Weights of a small mixture-of-experts language model, trained from scratch on English Wikipedia: vocabulary 12552, a variant of Muon for the experts.
Below are experts of layer 2 (counted from 0) of a mixture-of-experts language model. Rows are named gate (a neuron's input weights, with its number), up (a neuron's input weights, with its number), down (a neuron's output weights, with its number) and show model dimensions 0-255. Each number is 500 + 50 x the weight over its row's rms, rounded and kept within 0 to 999. Numbers have three digits each.
Before each expert's rows: a language model's description of what the expert responds to; "gets" lists some tokens that make up at least twice as much of what it gets as of all text. This comes from a sample of Wikipedia text that the model never trained on. Tokens count by the router's weight.

# expert 48
Description: First token of a new sentence, line or section heading, such as The, He was, It is, In, ==History==, ==See also==.
gets: " The", "==", "The", " He", "In", "==="
gate0:599521452494441579454479388479536556498433475559523460588535490527406516520467411531427571574405436443492442458496469491568491487495472498531529403517519408506524552560444521558500446532587463479463550492421457526510495381490535415513443559487490490607598497506521481528573515432523510441497547501432577453475558488461533423481591412516492538446455544511485601565480517491527571473503443577554475487523522569530491430500480467496428518476477509428569511587454509541557505614496524512395491549535453398436434475545477510526494469529485404412485544506557539413587562486425556490525413571521541455469529506548584481503464501500439495478472472487460499411665480526565558504468539518556490446480460497444544466521555472489564581567555448511516417528460521530567444517544460
up0:537555517492557471589482439525498575531538562450334547415485506519584448525466467484555482478531516544435563519405559455532532514517579526570495527453452572470535497553573451425448449444564530518530425467507539564536484529442513482481439484527472491419482394508573524433472555542556514553559392401425462468490592408464468503521501473435482450558545559471542461528543572498547456465478548470487458463553506408535504524489544548513530469452440547585550485396578452558495619460496448597498502522461541617418561461505482508445504534601464514485521457523462528466454418496509484470559581541479473443562463553477545530563446428549536583499454488493492471487458574556364484478519433542451519566574532478508545503471516529531452555471462506515424612464521486529406538443436528
down0:404468493455471427512577516433559484509541542503437507483521530496503477422516536466507475485494490537452509519536510506416556576485417502499530600644558484442536524479544414491447495448514419496431568493578516488405474465527550539500557449404477502493444513545520500524563446486539574551475525515481444578505533516495439562502458475536394501497459351440571481515504537498412508462516436517493519427380485521535502558438438517436490427547466415543453528444487424449494547496535551503495434391559496512535578493488544521564507538422402601590488474482472527490542505555506511514519441498556366578516529490531460490537558460417554587390453542466554420566486549521556513523476501439429410589491442509469457419401514595457410511517430529430513465526468551511444495465449534
gate1:463611475578471418506417471474537528514490534527467598537515445556431493488514527514396494545552500599486529465429556414470480531459458518486480540453494488483459538437470513550563482535545499464510531408493517389423449485546449533548501605501496524452541457490615471482559591484398508493474484483469484406527515556471479476479484457441446554468435485514503474600482583474473482531434600490495523490511530543442531505557467487491612498532550431566475600413546458411438583523542538564603533378527605527467609476499509485489562473545438493504529543501526460439515481570512513556459451563512557413523493488551436419595449548528454495580533494566450432458477473544489494511543537464443496543488490495560535533513446486478480453453622464388545591596523583483437530594542523
up1:454429535433473588491554565555432535488545460426505420458493575487522520531517494476615540424435501417478480560613495567500538529551535522438481436558476529524557465562548485448455505451469541509473458585464473603533590508486544479471457434489483470566442519508408516527446427557583462486465479528518465606443495435538538494513505531568570457529569545510507475357543417533537514460568406522515450524457491443526511517437527530517381480481462548443484444561500551578610432506510412441420474592480486503516390540528536504504423495431613529481498415484478504537461509435480495396518561449505525533481537519503528599422518486481521496399431535449559564536488553487494527482479475505547526450512520519462446433491509529562542522494427492569430404392493413529512489397456451
down1:466535510459499509495460554484475511585405502654378446488463537526526509534576484526554568501497403506472512471463460472431475602543511493546433474542512430497474541594483423532517493527398485520440507451478419432536523511454533432451485469471555494631498554478510490463412518521570485478473569448507497566530480477567553530606448476504573494507509535464608486545484426462528556517498398538480513424549440417561528470551572407448442581440556523497517522481493551563474497459500484438488516488458547475504448494467562549479423474494612445478527497457456540566542496503503526502530566510562403569525513551616500571426486483495432465499422490436504526574462455438510507572557517442496494478543590523527593540543452410576513429449481475498375529412561456421484559423420482
gate2:478424480502508474482469581545481563537444455503548503425451527417520493465594490493416530457444509506517442526471538552543617542527611425559525465546480539553575516479484474418536460451495598493476507511479412371490536411505502451478513523606522529548453505430446463432435482542537572542458497542506470437449399442547490426561572509556502507432572481434625449475558496510417459446523523444468460479411524556437426538483486350431520469522449471553452567525552558447480517485528502447481540450430535538561504514514522483521507500453618445497519500469439560478563559570456501470414487460542489494493487447581660520392532514496539546503453528597509568447471510485518622509562551401482577453499501461526453441580549519519498490441498548532479495554529504556533477474526475
up2:503556543560520516530565433455490494485574487429533499558537447557429507537469506550547425587533418533517532521508425476458397454509452551410437498473502470522440480450484537552409544599504443444522560513525526676535419583411448496543477431408462534512541418587475559579521509539524358462578474440555513514486567520473506609459439558452484497542442556521425481490475474528581547497524510537520491553579469505533527416465524628507552515455538521547484418497435475560500457478492507552535498479541454446448495513483488444503470485567432562512453440490528495503411409459521532496612528483422471507427494521438387471618479448461466419511545480419496427515507491485535434437470477578501428512492529522512475493451516500482539465525542404448521526387443471455496519555429526
down2:445482446568464563505559395470455479544431491476464474465570538578508434502475511503432546557523461564529460514461509532491611444453455535585485464501524490535476504372515548583429523488482413519521523473502471469458520535457545387450517473533545461539495447519384513593418492569587437457435558494403441631487550400484519465461543479456520452485474615526514597528468468454508487592442468365489493485453430445376481534483472616535511510537461413542576513506501409504545580467612519566459476481505499489544581449565552469471449441526483534587489586436515526495516467477474499486510496522469534473564457485441413559564475424475482478480418512475437407576475485439446560502563504563472537558461497467455485445437502455513460432532486440494476549524482549449483552505469572
gate3:430431469524545592386509446527587428493436526500418536468475428487542467458525521566448475526454464510432456493511558486429586462453444508441506489522458513452567497501619456453522464532518544577569506527528431490517569502581588570460400511614498542514657535497551580468492408436478572525527591586478478527412464427464459536513428551514436471466535447452546525539436517596563538525502552512466568478501482493449503500492501516482454478442552485559429507521543511479504597551394541470446568521582492487493467467463501565518459533470443486431584540442448452496570412504533498396500537546533541494562517516583471491497558512486482562481463502604429461460595463469493558501476476483594471444486498503502475482421464522481547625438556507505434568577506493544544557604458527
up3:519400457537460507500498518494493546505432549547411513571574484462504462509555530506452533529377445413432517543473470458488488402457404415543537483506451441445506539621462466496403537532557511453520402429563496543533580463463489400391511467416463397589547463554482483528519537406487527552560623497547468586551559487532450473470485463502534443464477507526484576554465559517504481466451487406420514486521459486429528465556521528522567430583528477485601585501467495541539559470555571550466571563481496454527485567475433530464567477469473492479575560482509473535521471441570619562427531503484516435457483475453479452543454388483543493452402503515563456531431462430451547470432463516449477424473547442543501496441473500455494522525598471598487477525455455494405484557501541
down3:467506488473510507520574413470499448468552546403485514378480391469525426472477442441485485509437430515504435523548497465480486441555384470515564592525553652421487458471512485565571443496467465444467433424371442538482531490546425560532526465520552535553470508442549513481524465516514563531441585498469477422465399518466438535469494531514464370565498524463554519409528442459539501440458524454499546540506500626515430538527469450473583479465530423551431464474487500498554527540459446482512556542501470594529611447536510612578534538622466534485581465497517507519572490513488508455428517516475554420529453567637503436508505468482473542493491520498373517489508499471500598441490486517460464426551532450544438518447430539453534545530523511509503560543485482557582436502514429
gate4:521509557527509418576465505461542576524523616484478475507528423493554521514498468493482483542388594538512500381570499507499459511490556483523492448500473528537509508396507459533551417496529503526493542553507525569534458542552479573622493444506489531419506478484358517562495440553520574496529529422497531585534561503512486436550486494452485369444434537495525485546396615445442489426511481481456554544487462353492513479476506537504522502508396480502484490418490545492557481492592452529529544516496485551419453452427386436579476542480529558523509328500483559504479485514514520565534444472525575483486457554469498485534439396466496423372468451518478414528478551473450533440469545388530503558565483528461454508509463539547459483524584469414578574539469550428486445509552516
up4:558490548506456388541396474474426573498501583504457474475477404493475432518541528496494472479437474519518483498553483515404574490581486506535553423563578416539562397511451515513529454512528487607418515521447443524538526595509512555445502547469551421425480467553428564505559550444500487474517490475517513526465545489541442474561558560495545408491509597448469496513417473466553561470575492548505500506468482510582399510541588466445525548432382526486506447453430545559495450544569502620480521494504432538493534529417435515568464504457602441463542495473582595429545435451546623572466541489450545529493436491365479550435568412551481494426406497488542433456438491512485569477472581433560484516545526515433503502511565501540553512533498586514532538549488556538462493475495458
down4:537515474517410470510492552491536514454471474491530462535386510513438430563560559437519440454518536470566412559522482642456466478544502496550472480538607445377522535488449477556583452570519517543509552506479442487512506470508561497559479490444452446578452498458464556537518491530568499379547476436475514560612481487479547566554611415523505479484454630494449489469543508594464518504528539504555488513453550432450518466502491454451513467480412442525480489516467472582482461595550555536481564609475471506483566430526503562484448512476477422365440413499493552428464522428547532486568599417469425507423526513430411528481489595480502545494440510423533509545530558501504399505442654530441457418492447459551456544541557483428531523466532462495458469444535468508487481477475514
gate5:536574460481631473479428550484517503567520575560447464444478508536460540542522552446469528521402475476562455466402548471482557460464445523571480464453375581400520464487483496600466487462563530413478554536548453471553529489435556442491530470462533446459501496476455430518539585543509511526442521481542575413531547529556485443400534567562537534464527552423569568389475537550616494503507418428517471388482575445477420521624502474472534494508499496398511480524440551489569510483612488491429557516534594469519564453530525560500467505442388499532566563498441516537489529506519542441462569462518426558450528541530471489511491581515515475549470603520552427537463593467488542530461491543436411503586427435547507560508437567445521545547466473512423505521509466488501475465548468
up5:501467578541525579492439503489496485610609532611490601480508554458454603524420570431531508450548434546543360509436497568516524517537525492594492543551481528506465480520454445546476477570471460441538508483435555453508490549498494450549502534541469478503488508479512528513495488582447416550430491477571448592494500502530424458511530536486573458489473537452561462546511573533500469459506505514511479490542600419516488518547588590425489502484582559490421492473576477476489498459554517405571555461509475478569533523541522423615564549472429486522502557372479518515571524572513616532537559466547493540542513526529473589403557497536548573434467535453527479518531502530542385489504465546385455643501399518604496550558488470451557496548536441463504473434587560483532489538489521
down5:590517528581521504531415521580498555570455565556513436500505502475449481502469506580519467400592478523478547564501468619431546516490454516618576413497552450562514535467434508463540569516404499476372429595395520553485557482427506521540505536404496498454417562528517487418436416530469518532535536516484570581502446465542361495467551498501416514444517474537538532481456531550528470465496525536445436543562592471426493495519460544414494590465489544467453565530583544496567458483408520501547462477513510468495512408427508466489421508496525487456489559511529444457473507559441521473494572443467549508556508465451541547436562523451450463437534428549463517450522523488445501427509481581571527458472438488466583552525561423510430609503588480592458566538464509563543448451482556
gate6:463400443532512495465477516503481516521471472495530697445483460530524469493610500468494613519479507575593466550448527422507456492513516499537515544568540410525577452567478593388426543481441476598586534487482469383517486449528489477497519454529445566461436470431508459484538494573470583483568511540463525659541440503570492534496550491488610456411486519526459489564478550437505440481446422500449537459580465496483470508537489451532487475511464528526505533522516481503561487532546538504428467547510533478526466531550441537486533510480547568584420545534443601459497488535498410530528428469526438523551447484470550498457559511440483494561637486545458454554440559457510517584539474615515460492504513433446456441483545566558538456454548395406531512452503611562534489458487436
up6:565605552487505541527505563492504516476491536476494309541527526462488527482454544494503425475533506439403533426514466571480574454458466498470475471435469614499409558481563411622546466514539559426424496530531507630496522524499468477473448565509586465508549578537502549502480512410492467495433517493528518324496518526462488425540444483529354479594518514509507507478545450542488543508558604490576494598489531536537520492488541529485510522496529472506521505522454516493450510445453466513522517472535503560475491464457523508519462489543435382409556473458547457579485460506484570495444585504491573482451522528553494498534461499580514526481380544459509532444579466544486504396470560413518515531486485584553504543557475437420485553579449592608468486565537361487485511531510535
down6:462480548460512408493514537439423403490521435461453524513432580478462524572418525482564481485520525496517483523444496484453496495421457504513448526440443479554463490486552432500446446510433495470493480509515532591521557544450531434585529509505525508477495550503512443418438497429542393543512563475447440432500540468410568455512598494558398466547513588481506531547474570543492484600519502639527470471487468493534536431466423502503428491465515439570545472512506364519525534546512458461578538507491544505421504504393555427491582407526532389526571449482472543556499469493554502484514602605424509409503486524471519463490533455519499531393522532554506421455498495528574577545594473436575480568539568549519457514520476527348513465545526572591558522530449483552481541513475628
gate7:545466438597446642532450458560474545521564570534478498459401580598534522507502500537468604495450472451517465447518490530442480438509451479447561452426463560565548440592510525509500595595469501516505457491485494468452570508487527428480422533527556499555486454507549569560439456442559441546448574537487513478473484497560466484488489512452534511471482520418535466506656460477458418418456519420486593504409521457567484486476453562420400562572583608453429532559514492430528501484643451544524489493541504526557548576487539464539510531431557541457529480462565400539467501463515547417444478473440530489556546563484456504493531454476526527532464545534530475471548521523446614564515452526514595502445436424576549500561555478447501465464559474463532437513472463503437425426505540
up7:487481419479567533535465515509533537454522481458420432583427502542481506580498563454522528438413467516510443426512456597494482498454530448542617566426443519462547508624560528561527523482583515482456545552494506506556511515459600460599469479642561494528496502540485502451520511559470431518569450572605573513513476532562513474470484483550561530528517459560568486422464464480480460493592634503601469535492507522515490485491528525460485546544500451475515525545516611503527517592582503580507441515588416505369466569478497510520514514421506510463615495555421440490494490507547480472415468530477434620566541623464453479501503503539498479469517527415471466535526485546548492542488463510610573476542550495472497510524513446475537563387590462461563502491594446408507535433536521
down7:417570564423578462486589436544446473412550473541466560474548451474454475530552392461516576494559494542562540539400466503452548449491516516446510546482476574478567457600567508463484526451558506503572544412519467539605512431537512517423538434515506476478430533474546486503477496521541521540467484488483508466428493559399527588537443578501591466521553524433493564457532436454479574522450431491503449460410598519519492463509494533505492503402490512471545537420468550544473449557427573582422546489490591394510479429446542540462393387462616595562469451541426488482408469488495539496547575568496506446525436410574444429543492478543544539460426475580485545507493552470549503460456521530558604501621502499510486481566522533582485500512492511493466541522432511496501489516556538